config.yaml
n_layer: 9
d_model: 128
n_experts: 256
experts_per_token: 4
d_expert: 32
d_shared_expert: 128
activation: "clamped_swiglu"
moe_layers: [0, 2, 4, 6, 8]
router_score: "sigmoid"
normalize_top_k: true
routed_scale: 1.0
balance_loss: 0.00116
balance_bias: true
router_logit_norm: 2.0
router_bias: true
n_groups: 4
groups_per_token: 3
shared_expert_gate: true
init_std_router: 0.0245
lr_router: 0.00145
n_head: 4
n_kv_head: 2
head_dim: 32
vocab_size: 8192
norm: "rmsnorm"
norm_place: "pre"
norm_eps: 1e-05
positions: "rope"
rope_base: 10000.0
rope_fraction: 0.25
qk_norm: true
attn_scale: 0.177
tie_embeddings: false
parallel_block: false
init: "trunc"
init_std_qkv: 0.0316
init_std_o: 0.0
init_std_up: 0.0316
init_std_down: 0.0
optimizer: "adam_variant"
lr: 0.00303
lr_mult_up: 1.47
beta1: 0.95
beta2: 0.95
lr_head: 0.019
warmup_steps: 237
schedule: "wsd"
decay_fraction: 0.758
decay_shape: "linear"
final_lr_fraction: 0.0
batch_tokens: 262144
seq_len: 256
doc_mask: true
train_tokens: 799700000
steps: 3051
dataset: "wikipedia_en"
Below are experts of layer 6 (counted from 0) of a mixture-of-experts language model. Rows are named router (the router's row for the expert) and show model dimensions 0-127. Each number is 500 + 25 x the weight over its row's rms, rounded and kept within 0 to 999. Numbers have three digits each.
After each expert's rows: a language model's description of what the expert responds to; "mostly gets" lists some tokens that are sent to it at least half of the time. This comes from a sample of Wikipedia text that the model never trained on.

# expert 41
router:530495503535507526447494497473512433493513476464478463454507538462517546496488476542519457500492495535492530506494497525443520477541513463491475483513475501523471487512489489503469519475524498494473507456506471468498461482517537475512517476483477554492520495526490521466489521482499522503544507492551455513527518510464495537497482479489481504497535470498503494501485516514505534546513
Description: Word starts after headings or line breaks, like cr, Br, Comm, and section header words such as History, Career, Legacy.
mostly gets: " Br", " cr", "History", " Cr", "Career", " red"

# expert 53
router:456467461544533516481540521508531470508519498517504533461470531476524483514536469476500509483494534492491508531483518455486486522516480471492490482490465519502513484536555484479499482480528526494530521467536483474521492493478463520496464489516502520517541524475491521465480489468511514506474483523546475476530529475527474475520513484518468464479534528463475532466519510488472523539461
Description: Four-digit years and year endings in dates and ranges (1957, 1834–1897), and digits after decimal points in climate or results tables.
mostly gets: "1997", " 1957", " expl", " 1955", "1991", " 1969"

# expert 45
router:472527499506469476520526507468534511531485508498495534532499526534463463510491522529483522529537553474446499485505489478496489523519525459465497470506486464487516502461522517513556533472512501478521512483504518473464528489471521510536511472505503501487471521467488543467488492528486534549482493461534488465512530498532477492516477555502482519482490514545541507479548488505506520500519
Description: Unit abbreviations after numbers like ft, km, mi, lb, slashes and pipes in data tables, and the verbs was, is, were.
mostly gets: " km", " ft", " mi", "km", " lb", " Turnout"

# expert 57
router:495514473518530523491504515549546503497528525495544536492466503482514445530536501498508493521518543503536497523515523528538529526483477482479531491467488515474574479527496532479501479483497508482524490474501491533525526468524479508529482517533493512537529500475457549490516466497531481537486502517512493475499536500523505473544508480527541462489519482520493519444537515507485525518498
Description: Final e, i, o letters ending words and names, and male first names like George, Henry, Charles, Edward, often in tables.
mostly gets: "e", " Lee", "oe", " Henry", " George", " Charles"

# expert 63
router:500518445520494477483487537490483474480477524444504511492482568483507462464522519456521523497479534506483497488508511486529511504447508456505509527508459490510545476523514489446503485486510512513464510464504508534528489480480496522459506526525537435498503500472498524506524487471468528475522495500500548493502505465517476512560520495476472517514482490468481501534544508509488509495459
Description: Digit pieces inside large numbers and years in vote, census and sports tables, plus election words like Labour, Conservative.
mostly gets: " Labour", " (#", " Conservative", " critics", " ENG", " £"

# expert 27
router:482520505512505473482518484486515487423496515522477494477471510482511505522524479481517546508512477494521499510527505459479484504494536517530483450491491529520489457500473508470528526498577478517536503483506478470531466473505439538506462505541491478500537488491523531508463473477498495487508471512526509470483502508549484457513517501497501478504469527491455518473530491433488516520497
Description: Backslashes and blank cells in LaTeX and tables, plus word-initial prefixes like inter-, prot-, conn-, ret-, aff-.
mostly gets: " inter", "\\", " \\", " prot", " ", " Inter"

# expert 17
router:456466459539532521486526518498520471508513503513506536463467536469526489520531464480511503481482534503495502533480521460482473539513478467490483482495475518501500491540555475482481478475528521494537522466544486473523492488482463520495459484525499511506533532471483510478486496470520512503479481531532471479528530482521469473527510488517469466481540528471473525464516499475484521542463
Description: Dash placeholders in football career stat tables, plus mid-word pieces of names and terms like mesoglea, comedian, CONMEBOL.
mostly gets: " Administ", " Techn", " Morris", " Rick", "Professional", " Spacewatch"

# expert 48
router:464518455533526537498533496494522539489503510499495550479457515480541491518535472503473487495473483485490491518488548516499511506524495526517516479484488532528541533482514476453506493492542500488542490479542483492513504472490505542513466498498499498500499522470494494469473488452505496513490471554535459505543538483517520472517503497505472458510532535474466528465508560492479539524473
Description: Degree and time adverbs and adjectives after as, is, was, such as well in as well as, high, much, soon, However.
mostly gets: " well", " high", " low", " However", " much", " contin"

# expert 12
router:507498446500516494508495487448502495484464482479522521491487476514449513519491482506527480474475552493504515499499480473517517491489506472488498523487505473474505506547502521510509535513496496477497495506504523465504461467482568500485492494519454499462480449521498522505458542459523548463533511510533482475520483523511517450508515507557499478528476514452531530472468554479472512504519
Description: Commas inside large numbers in vote and finance tables, such as 12,851,311; also month names and CJK byte pieces.
mostly gets: "There", "enh", " Ky", "Since", " There", " Since"

# expert 4
router:457461463537531521490530520498522475505519504511504537459471537470526495522534462482512503478482534504498500532480520452482474544515482465492482481492474521502504491536552472483485475473525521490537519467543485473522488487483463517495460483526496511504533530472486511477488498471521511503476481529533473475529526482521463476525507489517469466481537525470474526464513499473484521539463
Description: Mixed group of line breaks in lists, commas after names or clauses, and word-pieces like served, celebr, releg in biographies.
mostly gets: " celebr", " something", "ensus"

# expert 35
router:443495488519492511524526465479526510478519504556500503498557490524522489476531473525480564503485494474484559480524469497489475479509469487505495473487496502553510483514502459451505537494487525503515472444498493493482481485511497486510527487465489511528519481494504516511530464505471518520537499490568483507483570473459498503508494482517485459511514502454516512516515477490488501467535
Description: Digits after a decimal point in measurements and percentages, such as 59.27 m, 64.9 °F, 2.74%, plus units like mm.
mostly gets: " During", "=", "05", "03", " Mean", "02"

# expert 10
router:506513471519526464450500506535520478545499488538497536539471519488485493482523500495554533496534517475516516541479514470514502513503493516486509464489489520515472511543476484481499454509558531482539515458523455476520500503511455527536489544562495481493518490503479482457501441496480478508521519475559502495507500525529499468483476508520485471462474514518486490501492493506482480518481
Description: Prepositions linking to a following noun phrase, especially of, for, after, during, despite, as in "result of", "after the field".
mostly gets: " After", " during", "After", " before", " after", " During"

# expert 28
router:473484470512475469452520529505476458496499536519513476503515517475489484526465535491467544473520476462498557476507501493503511485476513521485459525514506489530511484491486496485492534458507538517505514524560509521496511510517544469502529458421498514502509485505511489487533526493538464463520500507483486461516513492520515475486475531496494466494503525488468493489478451527454504446504
Description: Middle word-pieces of foreign place and proper names and taxobox fields, such as G-az-ette, P-az-ardzhik, Binomial name, Slov, Fern.
mostly gets: "az", " Slov", "ç", " Born", "ign", "ñ"

# expert 24
router:510484518522515517522525528520566484482515449478515515516512543470506495499521468516488508470502499480519485469512528498498511527483496465467521492455491470455531518495492492459516491499488491496548522555566486528548479486492471535447480475553483494548534516503499469501482470493515490525506506526558489559516512498483515496510493487482496500493514488501492509503478508498465506550467
Description: Syllables and surnames in Chinese and Korean names, such as ong in Zedong, Kim, Lee, Hong, Park; also father, mother, long.
mostly gets: "ong", " father", " Lee", " mother", " Hong", " Park"

# expert 56
router:526477472519527474481549478466506492474518532544466534493524495468474535546458525520495493510502533470452528524525536478526468492512499511505478486524508513537536484524467539493514465478531509510497538518514485546468536496491465468523536539486499505529522474484513532489518513544523476497563484499475512531504473457493496482514510522494457488484489497535485491498469525483512489488480
Description: Single capital letters beginning split names or codes, like N in Ntini, G in Giuseppe, R in Renn, GEO.
mostly gets: " G", " N", " g", " U", " press", " R"

# expert 3
router:466458457526524502510534525516514491473514497515507506460479538506525508514517469472496531474505514502519488540472495464486482535531455478506520464485479540521512474500569482472474491493507525499523505449533495480489501489463451509465505508522498522543537531473507506458487488501502493498486485517537486490535522498527476472485513502537463468479541524470488518471537525468493523542466
Description: Line breaks after sentence-final periods and colons after field names in lists, like Released:, Publication date:, JPN:.
mostly gets: " replaced", " ​", " succeeded", " buried"

# expert 34
router:495506510492477535504512500485489499498516538493522550452467525495471541534542458511464497472456502505478482503482515506509497479502477519493489497498491478534490475559508502480489508492483538526499504515496470489526555462500498536458538540480519528507520521485504482450492471515503539485459479528521462504483495461513498462454517466551477479496533539476459520480498445502497486494505
Description: Credit words in film, music and sports infoboxes, such as directed by, Starring, Written, Producer(s): plus slashes pairing doubles players.
mostly gets: "Professional", "imated", " Starring", " Written", " Released", " Directed"

# expert 52
router:500506519461479499499529493502541522499494477506455547509543528493492507541533467518486526450517476469523525484485495498448486482526487477490441516469469478518497526535504538509508506488477485503481541465513530499488521458511480507490534498548520524530517499530551514493534498466483487519505493487527511480522463540529482473489479480519474464436528513503489462482537540499488509510489
Description: Prepositions for, on, by and word starts like un, gen, super, O, as in for-um, L-un-enburg, super-impose.
mostly gets: " For", " gen", " Gen", "For", " jun", " O"

# expert 13
router:447461457550522501487544508506523497507523505501497538472471539481528476508527460500497505501494535504495518526480509460487476536523477465500487487495466527502498510544547490491504475487535512493540512460561486465519502504471462505491465497516498518501532527483498508455472489469509513489480472527527480478522521483542472482519515476519466462480530526477462533462516505492482513523453
Description: Conjunctions, prepositions and verbs joining clauses in running prose, like and, with, or, was, provides, includes, avoid.
mostly gets: " receive", " provides", " avoid", " provide", " becomes", " bal"

# expert 18
router:526514524477467532511526509467506505465534504484506480501535491492512492545470483483492510484506492478513544519518521500525462488486498511530479506551544490499482456468480471505480482504484484470497530456468482547515472491562466487535515508554487457476436518499482492510526531520492456468495473494473487471481517463465527515476505501475497500446489505552503493531462492507509493510482
Description: First pieces of words after a space or hyphen, especially am, Am, n, N, co, ent, as in amendments, ammunition, co-presenter.
mostly gets: " Am", " am", " n", " ent", " sur", " sm"

# expert 61
router:502466470495501471501510499511520470515503502487542510449479527495489536549478455459461498477514502501458494522464505471464485504522489481552510495459468496494486538552519477492499482486559519472524510501519483516502490475464491485505477511540517515526547534517476516500496512495547522480497490520552477488508519523496491462504492530501535517467539543506514496485518471475454527519452
Description: Prepositions of origin, place and time, chiefly from, plus at, during, across, between, before names like United States.
mostly gets: " from", " From", " Bart", "From", " Dav", " da"

# expert 47
router:508518451520505527529534497530547531498521486476510515495475509486462521503546549501531529487557478442491467512508512491539536465490518475496472503421517479500476513512505543489535504518489515496496494492525511524479534507463486452527493485477472508481515506463545522513521502471508484518511528524478474480521488473523503437465497513532483525516505546486512504482486477519500517480500
Description: The letter h inside transliterated or compound names (Chaudhry, Pembrokeshire, Bildhauer) and commas right after person or place names.
mostly gets: " Ah", "h", "rah", "enh", "eh", " Dh"

# expert 9
router:458443470519529510493531535502532487499513490511518519468504506480515492506574463474523511506489524527472528516486541463485487524541468471469498460495454515480497483499538489499517479455525521484548503461515509498516513464494475521482469486506511500515531504481486515490505471469535505508501504520526462488543543488512458478507521476506472484484515519477468532468533493484479545535461
Description: Word-final endings of nouns, especially taxonomic and plural ones like -idae, -aceae, -us, -ia, plus species, genus, cells.
mostly gets: "idae", " cells", " genus", " fish", " species", "aceae"

# expert 7
router:457466462539532521487530519501524471509517505511505536461468535470526491521533465479510505483485533503495504532482520458481475538518480468488486480494471519499503491541553478484486476476527522495535522466543486472523493489480463519493461486525499512508536530472488512476486494466521512503480481531537472476529530480523469473523511489519469465478536526469472526465517501476482522542462
Description: Opening or middle pieces of longer words and names, often in lists and tables, such as suppl, prov, achie, Ass-oci-ates, ICAO.
mostly gets: " suppl", " Assistant", " figure", " serv", "ividual", " achie"

# expert 46
router:519575472526452525498517483527511518550504446525476488490528449531479511508505533471513505523469513489511532504490508491540491533463539483501524499514471470468494511523477482517532541489488494464466500477524512504482530455489524555483506518469488532480512488521481502500506470515530474495517492507494529541510514507483516476462486522473488525464473504471501524469489532549511483453515
Description: Single first letter of a word split off after an article, such as p-elvic, l-izard, j-ourney, and onsets like fl, gl, Gr.
mostly gets: " p", " l", " fl", " Fl", " gl", " Gr"

# expert 0
router:529501489468498535516523473497440500554503505491445507492573509512492525497522512478488458549511493502460509500494489491539524469462501550526465481474519479515514498491487504491514534461522523449531509530487486496484505494489493503470510497494466487485510516535455491505522513509553477475494540527497499496491480540507466520501536512479464512481481528509482508495525468530432489465506
Description: Word pieces inside Latin genus, species and family names and chemical names in lists, such as oph in Megophryidae, ydro, idae.
mostly gets: "ydro", " Tob", "omot", " ox", "opter", " genus"

# expert 50
router:489493493467525497495544531519495474525498491521524495515460517474498492515562499448478493460524496484504540477484485485502515483529482480530446500496524492523521457543525503487481487487528499509453509519483499481520529487524477513574476482502510479503523509516492507480530526517442499517509500475528474538533541449508464508512452533497486494481484508482498505537539558527475484515513
Description: Four-digit years, mostly 2009–2025, after in, parentheses or table pipes, and decade names like 1990s, 2020s.
mostly gets: " 2020", " 2009", " 2016", " 2024", " 2021", " 2025"

# expert 16
router:495500450508507462512517468492520465527501506525515508481466531490471458541481502526481509492531500489540533509495509514500524495516503529497539515476529495502523453469484519530545520527499533486527485530534497517530506494488523492497460498506501495484476471500476509425493486445432527534476520521518473523479522472456514479515539508498521513525487508469566500496460528510495526507476
Description: Pipe separators and semicolons in numeric tables, and ordinal suffixes after digits, such as 14th, 3rd, 2nd, plus km and sq.
mostly gets: "th", "rd", "enth", " sq", "nd", "|---|---|---|---"